Weights of a small mixture-of-experts language model, trained from scratch on English Wikipedia: 128 squared ReLU neurons an expert.
Below are experts of layer 9 (counted from 0) of a mixture-of-experts language model. Rows are named router (the router's row for the expert), up (a neuron's input weights, with its number) and show model dimensions 384-447. Each number is 500 + 25 x the weight over its row's rms, rounded and kept within 0 to 999. Numbers have three digits each.
After each expert's rows: "comes after" lists some tokens at least twice as common just before its tokens as in all text. This comes from a sample of Wikipedia text that the model never trained on. Tokens count by the router's weight.

# expert 1
router:501502503487500486477495514497516555503526524512472496524510555500523517493485519499456538516480490533521430508529517473501485485515479530494468479491464480501558475444501486450469519497481550
up16:535504505499506478473481531511497491499478505483470502472502467518525501452532512471478466523473498521557493514517523507463514503475513505471509459515470519464541486508495553521525535486469515
up17:502498489489505471497497481533488469501464478492536529556519454473557463468534550502493469503529544524488485537506459504481495503500486498520503452489455509552511490485489473487485472512512472
up18:494459478471499496511503480490498512536502505456546483523518524458528525547486535466439504487481505469511488492497515472472466471501488479472554571495492485500494499485486533488459536517496515
up19:491522517465555467525505517508523509495514493535485483491465520496522462484461496502482491490488479515482474504546514480524485503525491524541429497446512501491504529506483535478438524507481467
up20:557479446483473497476487515486501534512508517515491533498492511480506509488480524452492488502461479525558539486512479524524505453520486543537501512496512471451479486480515532473507503480443490
up21:539486519558510498491486533467498536499545485489461476516510487506509501542498482495534477485502530513527483492493500464484518529507473534455494554483498514510482508486527485477462487475540562
up22:528516486546525508435495477475515559500528483492500518503511532507507513523482510478486522549501458547493474500546491484482523518487485505507503521486501523491512470501532506486507480538468526
up23:532533461480504492515500485505516572496488512479543520515455520495520510525492446467470518508500495518516497547511514478495504484521511478472511477507473505544470476491485433521476508538493531
up24:481504504493542465470492470522535498490499504565487515496474486504493494481491481462523469508507499525494493477463512546448490485485525509481485472483452492478461482467507530482542525530489481
up25:530525500524515500490473482506474535504538489494482496483471505460511505536513489469492481495429482513488494454504498476485504507488496514471510480522472487503529475499473508460509454458507536
up26:564551496527505514500461483510537520512492555511466493516459495519503504502481511502512507507485461523518477482487525488473528524478519503506482482490486467485549456472497517499467535549527491
up27:553524495507478505486508497448520490493517489479530489457527494504495529542486498496520513503493510497506515515517500507517492514499510501453488534478513505467564509467511497545481514479523494
up28:515479544507522463475477474524491494487501512466509512470486522482532510494516498495501519497524456520546497502540498500465493476492534524505486493495471535503524490488484447515483503535486519
up29:513477556523501497468500517518490536496532471498475470497536478497501479455461518497507520493515508504484474530549519467483494470506476417496497480456521476476528524519488494487513499486493545
up30:500498529488493469505533499517521535525473533514482507531451504503465499493515508472542536477459503514498464505481490475490521503483504482510468458504538465457536509529466519514510515474483474
up31:488534522485484486427446509466473482490494490495492467480522452496514486475551488513484531468497538470527473523514499486491524456503523514502516437486470496485504511522495525518481518480507517
up32:474482540498513474502494501497419539478496520450486492492498498494505517482493504502489452538498546489532480511531493500542583471439504495511474506525500466485564475528520480488535505562468492
up33:481514448484537504491491508494492490513547512519478508472469493463486502483526534461496489505506479497454452530504535538488499468503491484552450488510461536520498470489480489484493516478504510
up34:547506480497515495507528554555489504529469510483466499547544552476485530491472540506484524480474494495506491549483445489483501460477476479552471544521477499480533459491498469496465481494514529
up35:518524483518511464541485484496530503502462520491511536475475514499470459526521503461483537549536488526491478525499497491494496470476511476546474459529465503520483506486545500499533493528499558
up36:484500505509522502514522497501437529514491504503505482526513524485515520537496508512488501520468501484489475506528507531515522479516542504509513522475566458495542497525496435461533504545463475
up37:493450546520478509513508494523545554511504467476482491480504528527541461508467540512499493519497507463512481487510498477470501488546522463480496516463495505538481506470477457489498486512543506
up38:471526476490510483446499467469461527488471487522494510485480454509538498497502496484494475514466537518503464493491487499535503447479515481524487502562476510528511522502491513459498525473530506
up39:489499503483569512510531528513445508527564520525511520538491523486499515502486511479508483518500465466492423513538521512478493450545482536504457493488443521536480520539491464458494483470465503
up40:554497492472558492518471502525476541517532515456545566473474499498500502489501421500493499505491510506512492505496525474471519512510500500484472483487519513536488464498506488490521532516468553
up41:499474513479547506542539508513495492506531569450519532500467490496471496528504499487512502503522497536470471471477517482473503460502488523505460487510467517525508494473491524477523552524479503
up42:517501484515522515507480488459482480498492521515467501496484530511484521521500506443463525485489521500491491515515502491515506455476491479456483439552528469494539472491509463474477487492502516
up43:476533523564500501532520514512512497537511587482484475509484502506514508564512504475486498500478517546495452493494545498489509483533456450509479521500455539500496485479506509478464500499497544
up44:544498503534451475495495479474529501490482481545523509529519549458503539500492497476518546485472467497484482525477469476478480493511514536485527474509515510518525545492471532482498480508470490
up45:527508495482510479468476527493499554507515510452503494525490495491476511508477503524491478533429545538483476486474483523540510525506486507508464502500511491460553480514494509515481487504483518
up46:499485489483523500443486528508452536526514498497468511511469507465494513480482507505494518538460529510521514483529511484527524474527526547497493503494487518488466506480500495542503521480530511
up47:523509491484494527494490519477530501580496461473492536518541546518542519494496520500471519477488468468467492531486496453512520475523532475543510531440509507479488484514543495488467534498476492
comes after: "\n", " and", ")", " 0", " well", "s,"

# expert 14
router:491510496520487413467521468506481517533494497483511511487462533475493557518461539519505508487487511547514524516511488523501506490464478534550474483524479421539537503489479475514502461536537518
up16:479521460536523509524490479506481513504525504573507480498480487522491525482496476500551505520498497497494491536490545482508467462476473512516498511497496464499502524527473465493470449497505489
up17:484472441529499518482517527521503529492482519450492532503473523475514540482494503491495475513531496460464496511526465524499521511503466528518509561489479481523557525543505484521461538513490497
up18:521497493480517476489500474529523513513458490473529520487541556468521465465465547485485463516508460497493477511498508529489466536464508513517469536508497451509491523526477499502470452547508518
up19:512501502526458490429476472501490499515522493458507490510499469499505488525480538516453462462517495497526499507530508503525485546482481523493546472494447473540508476462427511541505507492513514
up20:496481492554490483458510469503514479495465497478457497480519539504503541462533511501570479465494498516539508461537530510498510518481536520510529495470481515512543474468487514526497565528483549
up21:571506469497516458539493517473503505484526468489524509491467480486520498480520490483450486495463481534501494565497492469548472460473510527568497520498497467529493524443487469550501485512504484
up22:490509483487508463523536473469474500556498526512553479515486477504472493520484505435512510502531510476517505514490511490559539495552532488501503489434454508481556459460527503529518522517497486
up23:536485456485505454494509497527483505491487492478482558464525472499502524503507512466475519463492476534493483466497481532477514486492511471522492515535416451497509493480475485522495489542519483
up24:476509541509537464467527489530479500525508496524495487495519516488443528554494487495516515486526476515487499512506474509504477524492512471516454499541470498497514470458509548517490525472525481
up25:511489501516542479462489491509491512520506533488488505496529489496518506544469545519481469473514454444517491510519535481494489487478526524518467480522434516513525535533477477527474494494496536
up26:493513476506517474528507495463480509554464501506497471525488536467522506482515492499490520500490531530515492563479515506477484503521524502520475527481493499509512513529509489513506501525479514
up27:494498437503513414493484531538506551480537511453569497500525517494462507510493489515505442499502536482484501504480462482488498527460463537481510470550449481496514467430470524486517524509513470
up28:522525535531504482533514457486452559515538500496535515533481477493511520531451515492528500466504516499481530547531532499544494537477489522518474483514438501522576464514519515500527478510478510
up29:509509464532486496524508519499543490483470505529493485472529519426499533475451485479507506498492496519504502459503517553484521448550478522522500519523535451530472526501486498502468499441512496
up30:510497533506495512514505482498469477495539484521481478501498489509491492524504527479511499544504509549537483466446519462503546492481502513479505512460505486518443493509543556551479499464545531
up31:504482502501476497520495441498459488521492524500459535510491476518466505525454463504496475510466493496498491499499429481524513443454480512490502470519540515507534495493472476511472484503498499
up32:509525501493503513466502501542548543518548533523515543456474537521485483543445495476518441523491478567532495487504501496494501497471465499485465480523531471533573479524560527468505528500508516
up33:508491522544494447523499529491497509472528494453507528514501503506472500509495542518498504471506470483503481488528458503507505500489522500491444502508495487532503513477470504517498515499475492
up34:559514522510519499502486469512531501491481498483537511522487528487571492468506508507488490514473421559496534525498542516500500537529492521520482531498496479518526495504510473567494480490525478
up35:531487502533519466555455507553476554488537493484525520500484512467495507518479524505509534525482476492541488510494500501503484497517482530541499471505542494528527523499564505536447505486552492
up36:507474491496493462503530517497481526483500534534482522527488505500478485476502489468508481497462492510501484511475518515547522475511476520509468497486494517493549512480478527560489539508501497
up37:536491479528502458484512494573530457545535498502534532524502487512486502497507492535493534440528490442533509488523496454532469530497522504507443468488490516517522466476524462482531485517488516
up38:514558471547550510482483512491494539498564531483493489498466490512543507483501468485559506535521459500499511511547465499465490502481472470501472508505465450526468512498538484473518482504515454
up39:507524497533519480510530450461503502480469498527499485506464551499515560488468496487506508501482511536551487472500504465528484521493499479536514522518501496515500445505525448497498498519522510
up40:522511510466499517493506503517453526494500462519469525526518557510498483503477510454495487530510529487498463496485515515488507500513524482498458512505476497518510474545478484463500503460484545
up41:506512468507495494472547487501487506510512474443513478479543536468475488498529479508525492457501492501498499571494493511481493523469478507501463471506490529508515467498475496516500480559493492
up42:478519506486516464522512478460510513523511550550509499466425495516497538471516535528491513506503470551520501502516491458505532493509471494521495509473458486507479514494510530446505456450472509
up43:525514493469488491493492481456505539496487509512502532478544481492527476557467471477484544525503474524536465528470527502495519502466523503540439475554490504503543498482537533504522485474503484
up44:514492469488425444523512501489511451512487496485495473500473472505474481489501519506497556488536503566514509487515526498481518530536517480506521502507491542509462458504507515530499486447511475
up45:490523503496506472509521522529538507521497489476504524473482559478492519524482521513424467469485477510500494507515460488500480518449506497501530532505461554514527509534474470510445465439521525
up46:463504480476491448487466487499544525509511545478518466522498520520522516471454540572509497560485506498487519545501495502499569462511472493525475467515495492503545528500492505477489509467540508
up47:492480494483506470503494494543528511464502487482518510497468502540471496449502474459484530511479496482525491496484455528495497556520512500494509478527510461495498492480483536526500464501453499
comes after: " of", " a", " in", " with", " for", " on"

# expert 6
router:499446484532510537472511492538468542540522472538481494481448530501507533498484498467487507517461475501518518501507483474514527493496541489527529493480527473492522458492476502533453507475495493
up16:481538526471481496491466468528545526482495480508496481506539516483540500519483503499507475496497470468509473507528522451510498532502505462510495530499510463510498503489479511541510505477487475
up17:497499474550555503502539490550469482541477511532505513498489510491470531485464484480536476490515529477494469480516510508490488470502518509510507520498527452527559493504496458510503544493512477
up18:497529494530512510481510542542469560507502476497508508541485510502514500561525488519527467523498503476508481496540452467511515489500495514487494496482503469505518511491492442445468536465528504
up19:499521471519495498506522498511515480540512487504525521478511498516523526502469516460503463551486470475494488524540529518502451528492552523503529498517490500509475483468538482508459514482517519
up20:521506485497485500511474461514521502508479488556481511496506470468541534522462482440435521458468486502509490482493516458512495509521506526498484429505534473496510536532476499516535508445471500
up21:478514516577504501454515480466432503471529476533495524517479521488532477499491462489529504500487483533503523466496520497500522487475514545516505519500502448495533466502508489493496475509472540
up22:472456473506500489503488459562511510557526492500483499500495486498528461521469504459480517464494531514516484496535494524512510488511500463540492493487520505508509515507459514503503515514520494
up23:530492466479522492510456518429512507494480476482501475502474520473482459510489486484517564467487555500537478514525459474494435499448541506510489531539479529500478501485458484493487512519481494
up24:525497498528512485513512518474520500526465454485462531531522528481484488493485518466543489542508581538541467535476451493503511489507520523468468501503469462490547479533541492516483547499505499
up25:475496497468537455500505505528477550541482519528484495463456501522495547526492508531485448496487450509492500544541480493532468470466527477537506488479522475507563463500479500519495514489496540
up26:514468470544528481528468496530465505518491498493507529510494503478522515524504501445483492492508492516513475494518480480468489450458479491495456482536529460486502504467503542531500450474480502
up27:518477495546513467479488481478495519475507503463509516464502525496473494486485512457490510466477524530477507532513459540535515500497526539568464513535506490466476487476471498463506484470494520
up28:488527528529490508535504501511489501551484504496488500506496531444517508477498501492493493502499481494497468532508483452489492501515520502455508514509501509470478513507494475546501492521478481
up29:511539495491504502519481567484501536528506488452513495484474511500472511522489504463504469523501471470547469532511516539535542470498509489482485501506477473478513501531500457488504498473523497
up30:499482472505489489495543478540516528517496539504517504472536487486482500555505499487481463530473526504506522476475525507499498464506521536502502502456470504518494524519498538498494500480514516
up31:475457558509507508483502497576469507534519512534501515518487495505528520519492495500525504486492528518524472504508490473527513513485493492491495502471545481484520474499515490515487486507515483
up32:546489454477496527514492516520519481516480479505491463476487483507512518433504503445499538545526500514503508527482492455494533481480536503492523489478524475485491486493509516452434479503509504
up33:486506483539533476485498512536521451500546496515488546484476515497468480519497486490470500432505489509458471486550521518512480584516459472489485475494473494480514517532514547519510497516516519
up34:526489481513476513461508486516464473481512510473513519506519516507506495506493485476474474518486489507488507511524516508521493504459543505468479510509477499489547522467506461520477489467531510
up35:506469495524468507505436506483521528512500466452520449482523443480501493503516529523512501482500537480506518520475543480468549479468452513537490495487448505510466524485509533516481549536519506
up36:466490499501499497502521520502454531505543470507512499507512506492492513510482487475484484515497514493520464511525478476491508487489522528503461502493514519487522506507478508468475503475528501
up37:477526533500495513509535455520484534501499526564521532542528499474480485499520517470532486482488480549514475520521475491479484524485493541461489501531487512522504491502528501543487518543503475
up38:488520514496506480474497494494524514535527489574449489490516495460539497508479551491467503525507473485504511475522500524530514471538536520470510450493499464472497510503490519547504515480481481
up39:557508489527449507504504520513490498537468556521494539496527453486520501487508529489522513490495492534540512496546457492536486515511542530489486484466525474504503523517527471534510473487523519
up40:534539478482499513495496457539522490527503520490521543498449488485519480502514528485510544483524493511513441512500506498455482492513530506491510528510506514547503427479503498522475548474541509
up41:514513472527521467449495476485514502508490482489477476472538484499479521537509509502492557535520460526559500470485462505491486517509454517518507514468484507474490509502501482537476462523471515
up42:537499514522490521488500519493517547516531531467506475471550466519520532486459473503476535505489528476547485502501519483493531499517488533525513500512493501505507505460520488504479512512549494
up43:490502505470544498472494526530509525510471523510471540462510550501479510482519520521473518510469492508468498493518484486522498486496504504551531492460526490509502520442480513517500530496494488
up44:501485475507502489487543507523514519540480493475511497488468519488508521496472501485532488515470501511511497487508437488541508492493532529516452550489530479503505490481463467511473524451529501
up45:522502447552562500428507503536498547531479516474534504451512497506491505462523490511471524530460499471495515521519523502521523494465447503523487497488523521473456450484550529498496505541505523
up46:473494460490528503524520489507535537520493507539478515527489531483507487506496550488506443515475489452484500498498504538499520527532480565472521464518475520571531476473537486535506523504520469
up47:517491483489532525479489432491482527512496499482553484507448507472471475565541489484460509517464495507504503489480490465499494507488515491477512501514455489509518518523499505470458508473474475
comes after: "\n", "-", " ", " his", " 0", " 1"

# expert 9
router:532502465511509494484515443504470489517508554453514505472474476492496513512522467471509502494457486525494451499470442479481535438498546527517496498519515515487518458483486521490471528486508510
up16:517449515520461529500519507514511491501508494485508504532503482494504496526498515465521511495486487470495502517491501475528521482449471509514482477484466494481553506471488498496469492476478545
up17:492510470501539477458543490526485551518530511475534490521532520459553484497544521481499514514524523496507511522482515516506521486518507519478468490482512546523517470499502522571484526514474505
up18:484538503528500484496508467495495498493505525528501485508474493521493482483510446471498506566508519540470513523477486497505504496512570507501486532506463495478509516510486457470473477483487465
up19:508507488529494501480476496508529497512521486452532539486525520497511491446508466505478499469487461490520470513479483529496451466510549504550510539492519435501541518499488438455487521474506468
up20:492516510507522522492536472493526503489539497498496506466445502520510527469510479527509517533489508487523468514472500431564548507482485514499488487516522490532484469468544518503519515470480511
up21:497534482559533504533483479523505547461513509492458499497465474522514478473540487525479548516533529520478510492516482511475479473506526496509491498529488486539479455552512491502501452486547508
up22:552511475548491513525485476494537510539509507515492499512532509492534512508468500487496504525502503518497475501498476467523520494480425492486511461475480526482474513494524500492448490465439496
up23:469475530528497502496460487546534528507484505488520493469511545513482486508537472464519455517533509484559472459515477489476485517497531554518483468450525504510505512500514467455472474485551506
up24:496489504487503506487485483490500524514504522440461487498480493464493469525505474540474500488473508475525485467509509479468503504524550490505433461511504516493480485462485463523510538482500542
up25:527503515508509496471499506473511552528511500527479530448490549486506498502484553489484505540506511502491486523554492496509482539501483517519467523510485470496548500501515514507460499464505512
up26:469520534517571497484527493551495498485494544481509503465506520519464498504493471490446525516519462486481468493505475544522541491480505510487459527486517488487486494530513519493483526452545532
up27:462433481498475493461492513463513511461480496526523498479447495514460507501475537496524511540501490501497461511486480525513500449502542494552504482479524512458534496493509502511501548514454510
up28:479453501485504489481485499512511515509499489488496508492564499537446525522478541483509449544517505546478480506483474487472495444476522512494508492466487501494528499488527460481490509505533511
up29:535510505463503486494520487553469490519459496487523467486477490475493506520514499522473537521466461467512507499511518504508524488543547536544494507548514529515477450515533441562490539519555538
up30:488505523472489517541550523532517499500491535504504515480450490519491458503527466515489494511492471472512486519500510494484496492509470564488507525539501539470508477494535504567502489489525517
up31:489479490469503464489470501494501492516481461471505488465455488474465489488476522520505477504483469477567494481494511478525526490497501499512529516523519539515472468488520491546489551463515516
up32:470472485486536491495518486518521517502558505459505511500451486499483504496457491531512493510483495499504520574502484523522493508510500479537502496460519533468563470514502508484491499458488502
up33:516489510503523487525516540517491501501503519488448528550495535493485495496530487463483518449476502509498470495502461526497455494498524508505510507488539529535518507492541484487485503487508492
up34:468495491515479498536520523535511487514497470482503464493503489499516509454507493478495509508462541463524510505481457454478477422493517481492482504528512478480521483521492498509506477518513489
up35:524535507496494489511491487475486528468478476475483515515481488520494532495478472499499504465518542506501507481452515478505495502479554474550509485500517476463521488492494504461541515509539491
up36:453470514509457514487548487536520489502497515467495516498487463513548515474520450551485492547493529459513490487485464486507482503494438488510517505477491496500532521466485473504503513497539508
up37:508482463480522491477510511495456485492555473503557518488469511485465533496537499518500492515491531470533501518508489523527585498464514531502470497524481483471518476512479537495507506516476496
up38:507507507525518511495473464487477517515521534486495464456500520499494509543499512480486500506506492521510510518492525472492480527527529487537526477495491482490496444457473515516516526527488523
up39:495490467493487518456479469495524491515503490541470464558511495510511489496507486522468514519511485494499463519462533503523470481509509491505512459524473500539570467512481485522521489497488504
up40:512518467524488512503532488493516494523541567482503514466534491514491485532499477496512542458488488503494487487481517470524564478487484487550473474513473491515480502464491517519470503465479510
up41:517522501475474489513476473464505500501498533467470517451518490503538514479538481491561493527515479514539510510512513464486558519485540490467512503525480470565485477481503503479492500491477534
up42:481544508524508496460501464508544451499555550528467514508479502469506484510522451484506562468520502437504490504499483540507497464513496467488444491505517504475497537499514453523515536557488526
up43:516551432504520500451457483539477457516529524546534500465467498495516522495509486496463489498479489532495487519436497519537506451523521544497498502510518507530498525483511478542517544524509526
up44:546493463498486497502489553493483466478488532492511515503523449542498529516482502518479515482504497498520497514520501506498478499457547506506489464513506461455491451493509542500476510460516481
up45:515503473536540468483490440534493484497505532485525501485485519510530486484528475477509482510492481534469500514491459498497534427455513508489520483542484492481484501497507494483487520503478494
up46:534508488493569490509461454497519503493482481535512514510520520472512526468464505519489522497517523523499508492508499489518502475465487570500507483518523499464467524448466516481495503487513524
up47:485468484537471493521519454535461511465476526487493509512531509491496487488470501482505504483494540539476489533456477534535562479495545504500489533496501476466513455515482474472467527509481451
comes after: "\n", " as", " was", " is", ".", " he"

# expert 10
router:514480489485489457489515525465499499496528489526495508487513517495491525537470512465476507485504500533537446514522496467509506437494490520510514522497452500497518513508496510485487492479494504
up16:523514507503483514504495528475529531507460490491475483478470484517482507495481488477538524534480536452543494516488473478475482503478512513523485461484472509438532477500536488522497558537461507
up17:535474527476501489478503527486488514526501494537563497445512524460527475513509493518494524513518476548540465522514489482503526525552520522499533544514511502494463464473507482519520551518516487
up18:505511464451511486512485495512489536540540497539518476459508495523509502494512496479492509555515497540560471522523452475512524457539523523504525478486457503435515479495494486545518471518467473
up19:483507542482487472498496497506498511515495468529511472542485535498497484509517524462481483494552486485486486480525487525523489533529487461488516521436512502506516480536452483497491537503538514
up20:515463491501518513501474481518529494516491506549516521523513533449471485515510510486456516516449526489506435505503559495540521471508483503507504525508494506540481443520464490516495522542462529
up21:482456501505521486472501498526467519515485514510483512505489510515482453468466514428488505526512506487538489483525530489484507515508483503454493514538499484523498511493499511480530503483457498
up22:535518545486491481495481507495463458509517476493512503484498490471511516523515446475505495478511483511483532520491551480513527487483510493513507501530528480516503471433541520500487488483419484
up23:477437530494498505475502488489533461501517519517533519561501493535463510551498528508495476541496499507541487510461484465544513455449485528501476473506513504514524521482497488506463530518479526
up24:509458510527548451484500527485502506505493496499480515519506559520524524555556523461521500487526502492531500460530481443463495476491483530499495542464477510496555493502499455498512487505525479
up25:493504495487537472473485519489509516510533514499491458521499496444456518479498486526460509494482520524498473509509492500510484509494475522529471539490500459449509475490539509524489494507512473
up26:505529536507554488489524511515478491525567516481493506413466512495486536529520505481501499481483496540506498498528480517509547506522462572490504516459488504529499506494517434499496503505475495
up27:487511505487466476475453498519511509536542492488464476507424524515527493487450529486541526533487484517513454463511483530495510471528469499505510488499464475470577514464506473528513501503484480
up28:494546475482516453494576490481487470532482463462493532502487508507479530496477485502482478508472463523553494480512506528497480475488473493484511516501490494506519472536474508526523489530528519
up29:493540525476505461486489498506511511529495506540500549480505492514488471500475491484549527466465502519512486533486512492526525509440502509460469490482497526504490513500499506502502519500469482
up30:539528505539510511532491510498558460471489503534542476481548527501492519525470523479477482519498533530503497487487508500513497495455504539493482453506440499521439472476496537481470521459523493
up31:516500533507488492499494490463474496470537504494511490455522533518514503529508491455478508496517476497554448507550545506487454529445513511517431451528498478510508510505528562487556468478501535
up32:505436515514475445483505512517474532493468483470497501511463515487556498497523509482502503500540470516512528507473497521524490461461527516513502503463473489486556485496509459484481544486520498
up33:496470484521488474476528522504530536523505527515541488492496515481516469498495510460477513506493470506548491466498513501487488462492558508467490471452451509524468534503468507540451506455561553
up34:543530511454518516502449484508505522456523518488484496475516531515521481521479507496480532503502497488524490496558500446485504447518498463505526499487475444537478508508452458477504531512493488
up35:486559504488464511457538482527517486514471469515500494457514537495500524513480486519475508523444490490553455496533525514539476507508473500476536506507500478488514484528497469540490515500455530
up36:490493509529505471539508516501471516508531463509501517514492486510500459483519534474482453482512432473541479507487522515517483478528503515509455473461443513488496526531505439468499513472538502
up37:461514488556529480479468489505495485474559480465540539497507539438536522524531471441520511562547439503534458472486483522500498454519471486455498516496504482509503545478477481511511533517433535
up38:494489489503521488517460512488533527474474486557468499446514524473526471500532545493503481481513512505500458497510477491516504491499486505481468493490475503475479507504500484488502522461526487
up39:483491507519482490471526494437467482490498471504506472505489508458473484519500490452482508530514512462508488482502499519498463473536534515474479512490479467485483516491496511502494493498560499
up40:488503489495519515523488534531451555538488533509525508489489494527480534483493527528413497465517571513511484521535530500509495472481506515528490514474483490466534499502468476503438480540471539
up41:471524514511481459530514496529505468546481472510494514493499522500497511511510466458504550522499511501516467483510494468460442466468507527523478491490469505541504465503439491516502461515473502
up42:497470499481537501509481482501479515479488503520498552436474489493491553520526488508477533488545502551528495480499521495503483505431490504538496499508529543536506475533501500481499531514508547
up43:519468499517491444495509515470512501528518493528503464518494525481493500460520525482527545521539516510541499495473497522550506468483509456501481498500511474462481497513573481500489485521538496
up44:540485488530475460497438473538500490517525498528526515469498543476512469521492466470483488469492509519498453482555492478517525474505481500527503514499468482506505452542506506485529488460471507
up45:537529476498519449498504512515500526501524516501500516508489510488518500502501508493470475487489536523533480474513547560508504457510487467481515533475473517520495493501453542478529537552441532
up46:496493484493502495490519492538511526503486519520485538476505548506483486476451476473473506541498523542499522528509449518500511507451533502487472475513506442523516482488522537461485459510516491
up47:521462487513523495487502507491449486518504504523453538443507492490483481479462506482530508509491524493516490498482478540498525512482517498497473521464540491489530551484492488490474533562500484
comes after: "\n", "|", " The", "The", "==", " that"

# expert 19
router:516495514558491484475540466503493519552519501506524477472487503472534524520534502534500503523499517528499438530515464474496518505486498531495505530481460482521535501551509497519450476491503516
up16:556573465531478478472505495480491497497552505481484499455488493472577506561524528499512552556454501567492492486511491503477457507446501510485478481500491463525489511497457505505527536487523520
up17:507478503548483503487482457494482542534483537529458547455525503518514483507490516474534523504474506517513523533450487527522525490492468542474487463490506517486543480494585525486495490492511500
up18:502523500476508491469503458480478514500550483542494532522532504536529468540469522489483509509497494535519415507507570477488487463530548524489516455480481501512524460458525515474498483530414483
up19:481475485556512483488480479543546528487522518469512497498491495478514515464496486498462534469526476481519519469487488498527538520489510469499479531464543556527502513530530519532503514497539525
up20:475453557476472513504518495492469517515544473543511475516485563509461568524493488495453535514484539471537498492492491453510538504553509460552491494523470505494528467459514511545507490498447511
up21:504543487483478480518529471517465534520516485524487470444472542523510532510497495471467536517503506501526549507531524445500532467492548501531495516485454492507518501536464511533472522442521510
up22:494496472533499471501480471508533498536486467502505489485522472475511457458485484473511481492473464487545527519490502499488502462430527513489512459540504489528551537519471491511496506472483498
up23:501478498524494507494537526502489536506521491471479543448497500499502466496530466470473506499493506508489501505549515494545520513501533519513488506495486492504527494495516471480486497498480520
up24:526515523503484518500499491506451499524481507491527480480532502495531504525485513469492513521521458516519476462545512494517491492478506512465478507509511510534529450477525515532520473463490529
up25:494500462501507493492510519522500513486521512492517505495502505453553536456504466487424438507480485529495495532553470514493501531452466523523523476502476524498482500523455494505468476501525498
up26:486539510517512498444515488496469497451493504537556471473513464468508469494512451505501511478507497507504492540509539507509532502477431537491491458536474481505522472496514512526487511496511477
up27:456551511574502507503544458530506529515499509505536489511519549488487480466497496528504525473496501462507488488506493520484508514463557477462519505522500485539515458452509544507509508491460526
up28:517488485503508489493539498535488554497513461511515486491463512508533513491508501536469474491488480498517518508575523531496488479510487558495481471463509496498497502503519520487468498474552499
up29:506528463480550496476516483493521500548512530515508488479496536489591472537448480497515517509441469498495482517527484477521526504510539487491498488497487487504497484493501483540443455481529540
up30:493499508519515510487494494517519544500508535481521507524458512513493512506423489522548481516455565519540461491489477423505486492495489532542519509476480476476565487511495500518502479481517516
up31:555478496504499508537500499504528494501458508510501508500529477520534508468504521458494474533441475515489500506492450477536567505444486525503505497532495473503536462486463484564508497506514535
up32:494492516450503489489488500517521475520517531533491507514475473459560521491533504505465505519467528475519507501564510504480506509512494445504511477511517501504478509520553534539516516507506499
up33:503541476503524507488527505524506558510469480508490517525470532523509499454514515521470530520514452468527484505481483486517496494461502533492456486522469483451504512498531437502455450531487524
up34:485425494561492488548502494520486540514483503499488475493483486501537499473529494498513465485469513503515490532487535442499488480517524515519475463479494487504493525500538484520470468470486500
up35:498497498500485482459494455513510501532498546489495532478462530480508469503514481475486510497469480520473517520518499511479515470504505506497474485532466474486552493479497558520464483503518477
up36:510492435506509509489485475476479519470483486518473536465502481476492452530488524506513562536476497475491511505521520493476488482474517489558482498485498492495514495495526484494507525525508517
up37:481493471530559475492509480497473530543504477537518499509472535481518526511479501497464509528509452501501482501519484492495478526544531495487517506548509477510531506523515531467496481502487516
up38:528508510525529447481542487512478490496497510530537521470566490536550509486488515510470465498539517444512464600492486476461506469546496523508472504488505505533547491487511516527514500451483504
up39:494532469475499500459537494487478480516489501491489483473479487486491505489512465562521455504485488483496458510452493539449506449557504493488457533462520510504571505507493522497525503482443525
up40:510501482457515518495540495475498504540498544494514512512492522469485544543458500484502497497463481456527433496510501481507468486504440514505484480471504503532514455517501545478470511517490493
up41:498515463504493494524497507526487548488493463522528539482496536488473488483475531512444516550493445495522522521528458480511529530513520513519489536525515476485501529507524466486454515480529494
up42:499471445501485514505496515519504549502549514505514488476468452502531505499529447517515526488532494511514519502546542486506582474494467529463496472540494483506530456520496551490470517521523476
up43:530471499473476510479512483478520513497486501491506513469528500489442489496501509513482483500512492515499419507549472509503537559455476489471443505492446488493503511517513513515486516514442534
up44:520538522491499502509523484521507522498491556542510482502485547486486478508515499483507447510472533530483500496481495463513493476493496578500510464506501558495531472528512498544494485441501511
up45:497461531520484518545484516518524529490484585511474502497574492483497503493526528515496506477482504522479530489494495516502490479470497484534504520529455496527506480501508475475486507468499514
up46:511498499534547483505539501477451531512494502476516487530518515493543492536497496476517479476475491511526498520508505460558518502509520499527535516550478500514513519487482479540500542541485508
up47:521499440521479478508525463486472480506541498495538513500481494509513529511513490494488525524509541465501484528529550473555513456442512479509493500466476536500503551519527500502508518485491539
comes after: " |", "|", " a", " /", " (", " –"